python train.py --num_hidden_layers=12 --hidden_size=192 --n_experts=40 --experts_per_token=1 --d_expert=320 --d_shared_expert=0 --hidden_act="swiglu" --moe_layers=[1, 3, 5, 7, 9, 11] --router_score="softmax" --normalize_top_k=false --routed_scale=6.32 --balance_loss=0.00436 --balance_bias=false --router_z_loss=0.0001 --init_std_router=0.0134 --lr_router=0.00235 --vocab_size=11993 --norm="rmsnorm" --norm_eps=1e-06 --tie_word_embeddings=false --optimizer="soap_variant" --learning_rate=0.00811 --beta1=0.95 --beta2=0.99 --max_grad_norm=0.5 --batch_tokens=131072 --max_seq_len=768 --train_tokens=379600000 --max_steps=2897 --dataset="wikipedia_en"
Below are experts of layer 9 (counted from 0) of a mixture-of-experts language model. Rows are named router (the router's row for the expert), gate (a neuron's input weights, with its number), up (a neuron's input weights, with its number), down (a neuron's output weights, with its number) and show model dimensions 0-191. Each number is 128 + 24 x the weight over its row's rms, rounded and kept within 0 to 255. Numbers have three digits each.
After each expert's rows: "raises" lists some tokens whose logits its average output raises strongly, later layers aside. This comes from a sample of Wikipedia text that the model never trained on.

# expert 3
router:128136117153136165090105124140190155150176136175126138104144114144106165186127138096128130145132128136112164115141088108115131127117108140136133138085123128119122147133147103129144141087119128155131121143126116166126105139135156131121163134140115118116138072155098111093121159101137113131081127153118104121079086156156160108102111144162143121065143134150080064136077115181118118109089112121121155128129142148122123132127127140156137154154090113113100146135141115093121136072078140144133164150134109157117083128142086106118158086113149088142111085129138146118141122117144133111
gate0:111112125173158110146133122119148121127159125138208133108148137143103133135169106099138125112123144140136129140162122093116048091183121167123153148092165117148098085141121111167132112107110139126166135165128131134152152173173099165120126083125140128132111169191187112119129107146116136147122121124174153126084119134129136145157109121111151141108132094158105087125140117111142126128102119150099154120100112107116116145150142133148126119140117132109127125110101111110129129145161139130115153147135139119140098094112119057129121144177155144135141079074119152148139138093135126115
up0:113096123169101104098141126128158122095132119148108123120116162169138099123159193131076153089107096130155116081103154131134118160121076097144136129106149119135133104142142168088123130116089131121127112114115148137166100167092135125099105140147137120170131147160155115124114135155105120127144157103143119108153167165201124106144129168119131129157143107142110126131132133134100103093138096177149078129123107158092138106137152130114117139119127187118167115149119120112129150139132172114106094154093137114113100126125158119120118113110096116134088138126125164147126104057167120132
down0:175174101129141142136092210138146099167157167114115137112097111132140144139145095111121134100128123127126127162136170109162115118082126136118140148130112139117114145150103068128121098123121104051138109125119120115096132136133097128108143073123119126134160170147161115145154128139159174115152122119128143153123143151123105119121079117104167119149114129117148126102127105100166085130143119123123130090141105105125127104139110135172150128117158123126174121114108143137147137166117113106139075097123141135133138109202104118149140118082132111146138166148132149168129129174150178130
raises: "i", "\n", "ist", "unc", "es", "id"

# expert 39
router:166151131133109129111095160101181139118165144120118119122121167126126148181151121100127119177122118105100123121145100107112131120155117135153120161082121127130158113133146144135173143091090117122167131126113110126146147139102167154150105117118149133148150057131090116097097129093151152096109157146096098156113132121130125113087094153144109116120158118117110077091108143127121126096088083158145123122091165144098151109133142147165097127137142115136122120109112126088113123080139135187142146150108110147129112134170129128175154110136135115172122117143107082099155088105160155148
gate0:119136145108107151115145138114153122080197143108179119146131139096133190129160120144127127134137109130123117137097116106119145149149106109119108106068132160125103122149137111154127133135105135103141125084131129124148123123160088148099126118111125126151138164097102136103126181086127091101130125097087104149129132155162147121135104132112129136118146146118132098110119133089099138143091086113085099095135150167115102127135126166111164118130135131123166109083094176138077115137114124081153108153194125174134127160114117162151144147133110168127149098113091106104107170126124123162
up0:098125108149128110113110128108075185124124135129170139124144101131095102162129184127129122116116095125131121124155081142134133112092114088123138155109093138120106109101148139125129126153161136122163164146119141142110095127187115133081173104115182160088135113088109169139136094138128138155173143131138141119092140113138143095166072116139125149153105135105168158139107110174112112127128140088156083145122131135144107120150122088126102141168121141123127117114134134203156117128078129126110127120119109136116185117136159104105128158127122130108151169134104130143110167101133153139
down0:118148135104141129128131164131127143083139186104143137140095116125124102095116109112138147094162165186127139129158073109115128119147108166109114159109106147107149141146111102130157139160101160139112163180092155160128106089121132095073157149125137123118141162106095157154101151170112119159138116131098129153125130148096132134120150154115143126163154156074127129137099132202128118118145111111136104142146161147124070160097113116131153167142109174160122148129129133171114130137166126114122124117168165141155154176138129118117140143132135097104110156111146142137147125167138134102
raises: ".", "ail", "enn", "ah"

# expert 0
router:136137147114098172100113166117179149143127160153163162075159176118140140131095174126128115140098178160104126121172125133172122110174117105150120167096152147106144108116151121165128131104129138124155139119107155142127115138138152133128165163168157101151171040156111111114100148100105112147108121172095113127109086148146142153122125146116149103084161126136141099116127163125148104137144116152119139136089162140151147151134122152133088120156132119127120130078135104104124115092101106163137132177125109158091113129108133104162156123110129107102153124130132122109120109125116136142
gate0:114144118135121150109164159103095154107129175139108114108142112097139125135133146097124109096146124108110116137112141171130185128134073118118093118117148106117092171106105122133149178103096127062157129087114134167141170113114119125105121143111152098196160092140127114078094143151101139115132085135102112122122101102109140136104099136123124080149092099093145134164109133138144121157093133142090126122131114139149162190088131091124124097089108129138129115123152112118117104129129160123119147107126152105160144140106124098104151140113144111136069156107126098166114132109137121153
up0:130141127120189116123154129132139170110145092119116150161142158126143165128132147144150049127103132126141176112118163102134104144143125134108116133135149102114133102111129125107143113157152144112156162101179131147117146153194074148139151147171147089122135126139135109159142114169092105099137123137134095133130119129121147142085117120166129178178134145091135129118140135110103091085113136157075154173111110120152098097163132140145088090066120129129101127126158107113111094109096146176127135098117157144152145104119116148138123128087120143122117105114109120122129137114141165130
down0:084129145110128130147091145115162129149060159143126124119085118171122126101099126138093125120136119172120126108106105166112159153150123109176123179124133165139119132128113121170113116115113127111101134077126151113155128130147137156155148149109130123126103133161140124168140151094098129138128121130120124166142167101153124094067146121130107180174134104151125117169139112131071171143096106138115156104105108135118127120168129121128115152129157153159155101116118133143117149130140128135126066136141157130108108140121082104096113114084098116133090104107143135150127182091157080112
raises: "i", ".", ")"

# expert 14
router:130129106143148145122126148091211135152117143194140113135157135123118116184116158120133154174149149139101134145163120099125134123133139101139120123117133149108171137095138150140142132092099140139153143103124086161136127129130179155119156131146149155120123055110101105114093146105150189115096161122106102157130116154150136143104122128143109124092120147118150091120135123133140126113110127138134145073110179115125141114145161108174097119150123121149107118129159133043118135117124096149147148154119111102114132123157151119114193121125128141151139096114125137118148148095166108139
gate0:128101160154096121139082151150147124192162095122153133118152098090121108135118124114126121148103124127101102135110135160144089128104159114087118119129132112140115160143133142134165107091113139081147104131159187149104115181165106170169129158121155142108119191149156132072106139115170140171154099116140177110125134109129107122113107134143150108118168114155110138125106131098112156115122120135147105144130134152156132106120145081143166126134091099144114151127169119101172146127141139108162135144170162119104148152163142134132174148153101142125103137146164138125132145100156118152
up0:122140133138093153105122111145139153145118140126116149098125124138110091138162102132118147139126125132108096155130089161162134147094169164161077147124119120102153158102133153128119200157102147140100114157119096135144141126100143139118108135134085134138145075154101128104133132159152138143160145141123139127125149146129136145158127105111110129133130092142111154149152155103126090104156149088136132094133077129125123158122049137150145178154163126119167096131134060135093114125165135138088153140125123134164135133121162086093122150115123136071155112130117155133135150149068127097
down0:111172114165117090104162163122091137094131100166109125095104098123153099158112110129101154062103121148144153105114124103152159120142116120162091113105104105133097143159130132128149130173109096130136109118128106139124109145115128131135134135127163141164126092148165145110182159147122112131103105142129138128153165095133095125127110163097146120106133103100138125179133129133118123106114164139147161075148141120142152110120136174093163166133112149104123108146128156101123142127148113128142121104108126162088147077120088134170175125102089095112114100134125125153145185131151093086
raises: "an", "ol", "al", "id", "i", "il"

# expert 7
router:154157125157100163123088173108145158139148137148140122148172133138131132142093149106144141190112136129090149120156102114134123119149135142113100151088176156086141120122120123149125158102086130141181080162123141127151113156141158118089151156124113129096175119107124114121119166100168107094105143164148114134124091133137152109094137162168110083121111137133118098124088190142161116086089120149119120137138135157118151148153107138154078139124114126156110131095111112090094128111078143147119130157115130158085119137163119122160125125104148101129139114166138104098121144123144154142
gate0:172136128146071145149119122117167112144097117122106146149130160123142133161145167120107129128143117121175133171168135137160126114174095125132115111106147138123123171082151113110148110098145112149154126070113087119113118163103133092125150154138090088146129130156136142155109107124159142118073128140154121102158138130154127142149108118139100165106124131135095118107107151132116131118157107124096085115142140176109170112129149130088158123083158122127121133130118156113114104140127145138101146115145110154151092077149128114126078111155117184097133136108127132102185142182085095106
up0:149112117117129167174140115128120136162159103143093109166119122171143145143135129174106108094172119129150145123123117104105141124135103182118129112112093167114129113121163128155152096139131124128116146108058109140090106159110122107099164112147096113155112133100183128122140120146127115122135148104140123152102105140085102121164105106120119133154172130140107131129108120096097103149131121133071121164149165149103150114124155119118159104097147126117129123146113134128150124146126142151100147124131135135099123102166154074140078129146098175086192148112108112122197115138097100099
down0:164125166100113137112128074119063065139129136074117130141083089152137124162150134127122082127151102145104139078151154140074130128173119142108105142125108143121151150114109134126109133122119085121153144175101093092135114156166124138132169162126102121120106167172121131133151087145119122183126102138141113122136127122123121146146130090142173129166163136132112142162139132132139167124112146147149129127138143110143155100119123150113097132131080140126164080096195096138121146125137102120114149103120089082134153105139133110139142113136135127164127092112139124143135122135138141176
raises: " and", ",", " of", " (", " in", "."

# expert 33
router:143146143173103134141107156113169140117147138174151137094132125142135162164097123143136153108124145126079112157148102103108154130112125092135102164107159140111146140140119105131140149134105143154116125154105136143144153103156138108156160172138119127101166089155099095086121146050158134105094151138112135128117083120065144110092078125146131123109130079131131089129102164132123161123112112189158134120131131143132153120109149138174131160145093099167098125129141149096118140126126121130144124184157100146132107124142132132152105115108100106158183128125135133139164128114091149151
gate0:158132089106106136112120151168064095124163210157138152111143124171081159172170161106104108145111142149099134132100100115148132131162124073114138103131126125136129146180096163155157158141149125117085098146152129140117124105144118151197165113099114150137113083096107136092102136139135129136155123134147114143100084108147140098131113156105130115172154144141112111144110112123125123090156143163135127138120163137136153157114159147129154116160124118138127143168120112122118160107098093137091109147152103141129125127129129147149175147112159141111115142144161140117119152151143143127
up0:142116151110111129116118131110138109128129146131107118142118133107120157128085108148152124147149124129145137116164160189120121130066137146171117136134099124098115165101139069091136129118118103162131134093135176108153134123123132129129101131157163140100148143159161160152125113163092103123111141163101109099141168127111115141126106127167103114138149130126172118158116125091107143121136106079110126135103168097174099101163123118133143128104141172136151161157071124182128121092130079140177124078134167126050157120099126102151121105120140128116111141125120131148128131127168122151
down0:093130182078121141138152120133125110104146158154100141151118132144136125104175169132124157131144139130176132138115139078102140161120117141168107104125132135139166107129157118123142130110142153176137128136120131111108154157142115113129121123182146097147107181144134058101142098148150143135055105121099107115126124099101120131108104113129080169106114109146158084117105142156155106112110150105151105148127120150142116111146170103118145132147142082136115126160129111143125074158140094159159118136167104104175083145116093128136088150126125100127094145144118127158137135107166141150
raises: ",", ".", " –", " and", " |", " ("

# expert 27
router:148143139150114192117101138108151131130135125119163120138136166134135141157114159130142143175118153107122151149154110134128101113120130110127124190112129166144124137126129132147148132099115144129170112112073129120095124141142149121132135138201116180135130083121076088055098151104143159084126143127108105131133128129145171093107114128146148084111137101106113104105121141140154131088129118136117120099121153136110138139137144103157105114106085137121105141114146132110064132083073114124096114178167138158121100135155141146166155121119115118127149105107149110106114114084114117084
gate0:091102109097153133166114097087180095184165109109120142143159144120106122171116146142115133104127141088089071114134123148119090132119114149117123133105125146156140135156164132089158162152129136173104131129131128148143098119112123131101138150126127139122101111089116138134182092142131055103100133145117148078136168083111173114148122132140136118137114134111144127109143137138131093127106130119103106136126163163157129114110086156107141095112140136161143116074107118139132098122112091151148141134104109169160103127154165139137130148118130131124162072110129125092102089162111109099
up0:144155125142102102115127090142144144160108188135133097152124131139135170150137113137117103165101159116132144127077129156141080141138143160137158136137147141130170121121114100088117089121128131090142112171121106058131151101101136113163133113114148114109172108122131107174115133166103147110115115158120146098167120151124159144086124145118077121140138140106104163153118129097138122177161131116075103138102094140147118139150131113150171086135110117115105145155165147132093145144146140133088152134135109106167136121122130076105179114109141144154119130093101169113142155139145133086
down0:139104132107122106160104146147085098088105137119130126170131137120118167114152107136168146149107138148154148151127108119128147122093131123113059177105131112142101153122130143104127107134103150099165116103148133144130128135079132123169121118151141084126140168196157151125109124163126139106142146138159080100141116106165100123158156144132127171127127120112120137126124037118130133129128095138119117114134129124109117068127140162133137095094122090132136138159146098059135173157110131150131131094160152103113140164138128110127077114138107126143113107174118106132131138135118082132
raises: " L", ",", " H", " D", " C", " M"

# expert 1
router:170114109166139184126118159115143109135138166148115133096114187124120136191098127136129156127140139101108154121143124120101136100151149126151066112106163132100133119105116128130148153122119124165166112177111125123143120141121153175123157110161135116127129089119104119102127145110142149125125155161136122091070110118108173126125070174169113113100109102109105087094064151130133119101085090155123145104135149151117108159144118143128076149099099133117059116133128119092130125124118116157119144148119103143113113129127115120125140110130127075122147107121155123113143134113140175121
gate0:076121131147127117103127119126122143162157124175172073109127098085138099124101132165129138146149113100122112122184112125125135140175201102145158126130117112136141126154114117153093149100127111152126153136114157107131105072088116143146078125127146126084169183111137131119150100124093151131146097142079124133157111108128100105106106132109124155130136132125144129111120137101153141130099113165129154152140087161121134135129133096110110117132130138131118179151125108153126121114118168115082090123121159148121074102162138092100113153125115136096149116196145157131088126145145121144
up0:134137146112126103146123163111105109108148154184097071128143137127132136148127179128086142106111125127126137089158135155109119115134079102119193131130170120147110180089118126154145154114102087105163104133138154120156115140158129160122116151114132129093112107146099158135150128128130117155116133167084101165134148128060096120157131138104124149155142147132118145125115042129140108122167082158170135127126148098137097106109142143122140143114149152130140113140120058142123096153155116080137108155144114150121114104107138092132115108128122144152121141155122147166107134100135147133
down0:113162122108136096115122166123118112090155093054128142119155134078117130127132172164122162119152105151151112148137133119150113106129135162094110143156135119167153117131150139105090150103095167100117101163110140104145107096121131094146139137117133139110150130106161105088157168111130126144093146124120152109091113146146125096137128105149154112155136122162136110122128122156103130114117144159105113123154080131153100082152158140163107161093080084119150119155067128132113134094100137124113164136101123187118089122135124105158100129112106079147099136137136128117092089136153137094
raises: " |", " (", ",", ";", ".", "\n"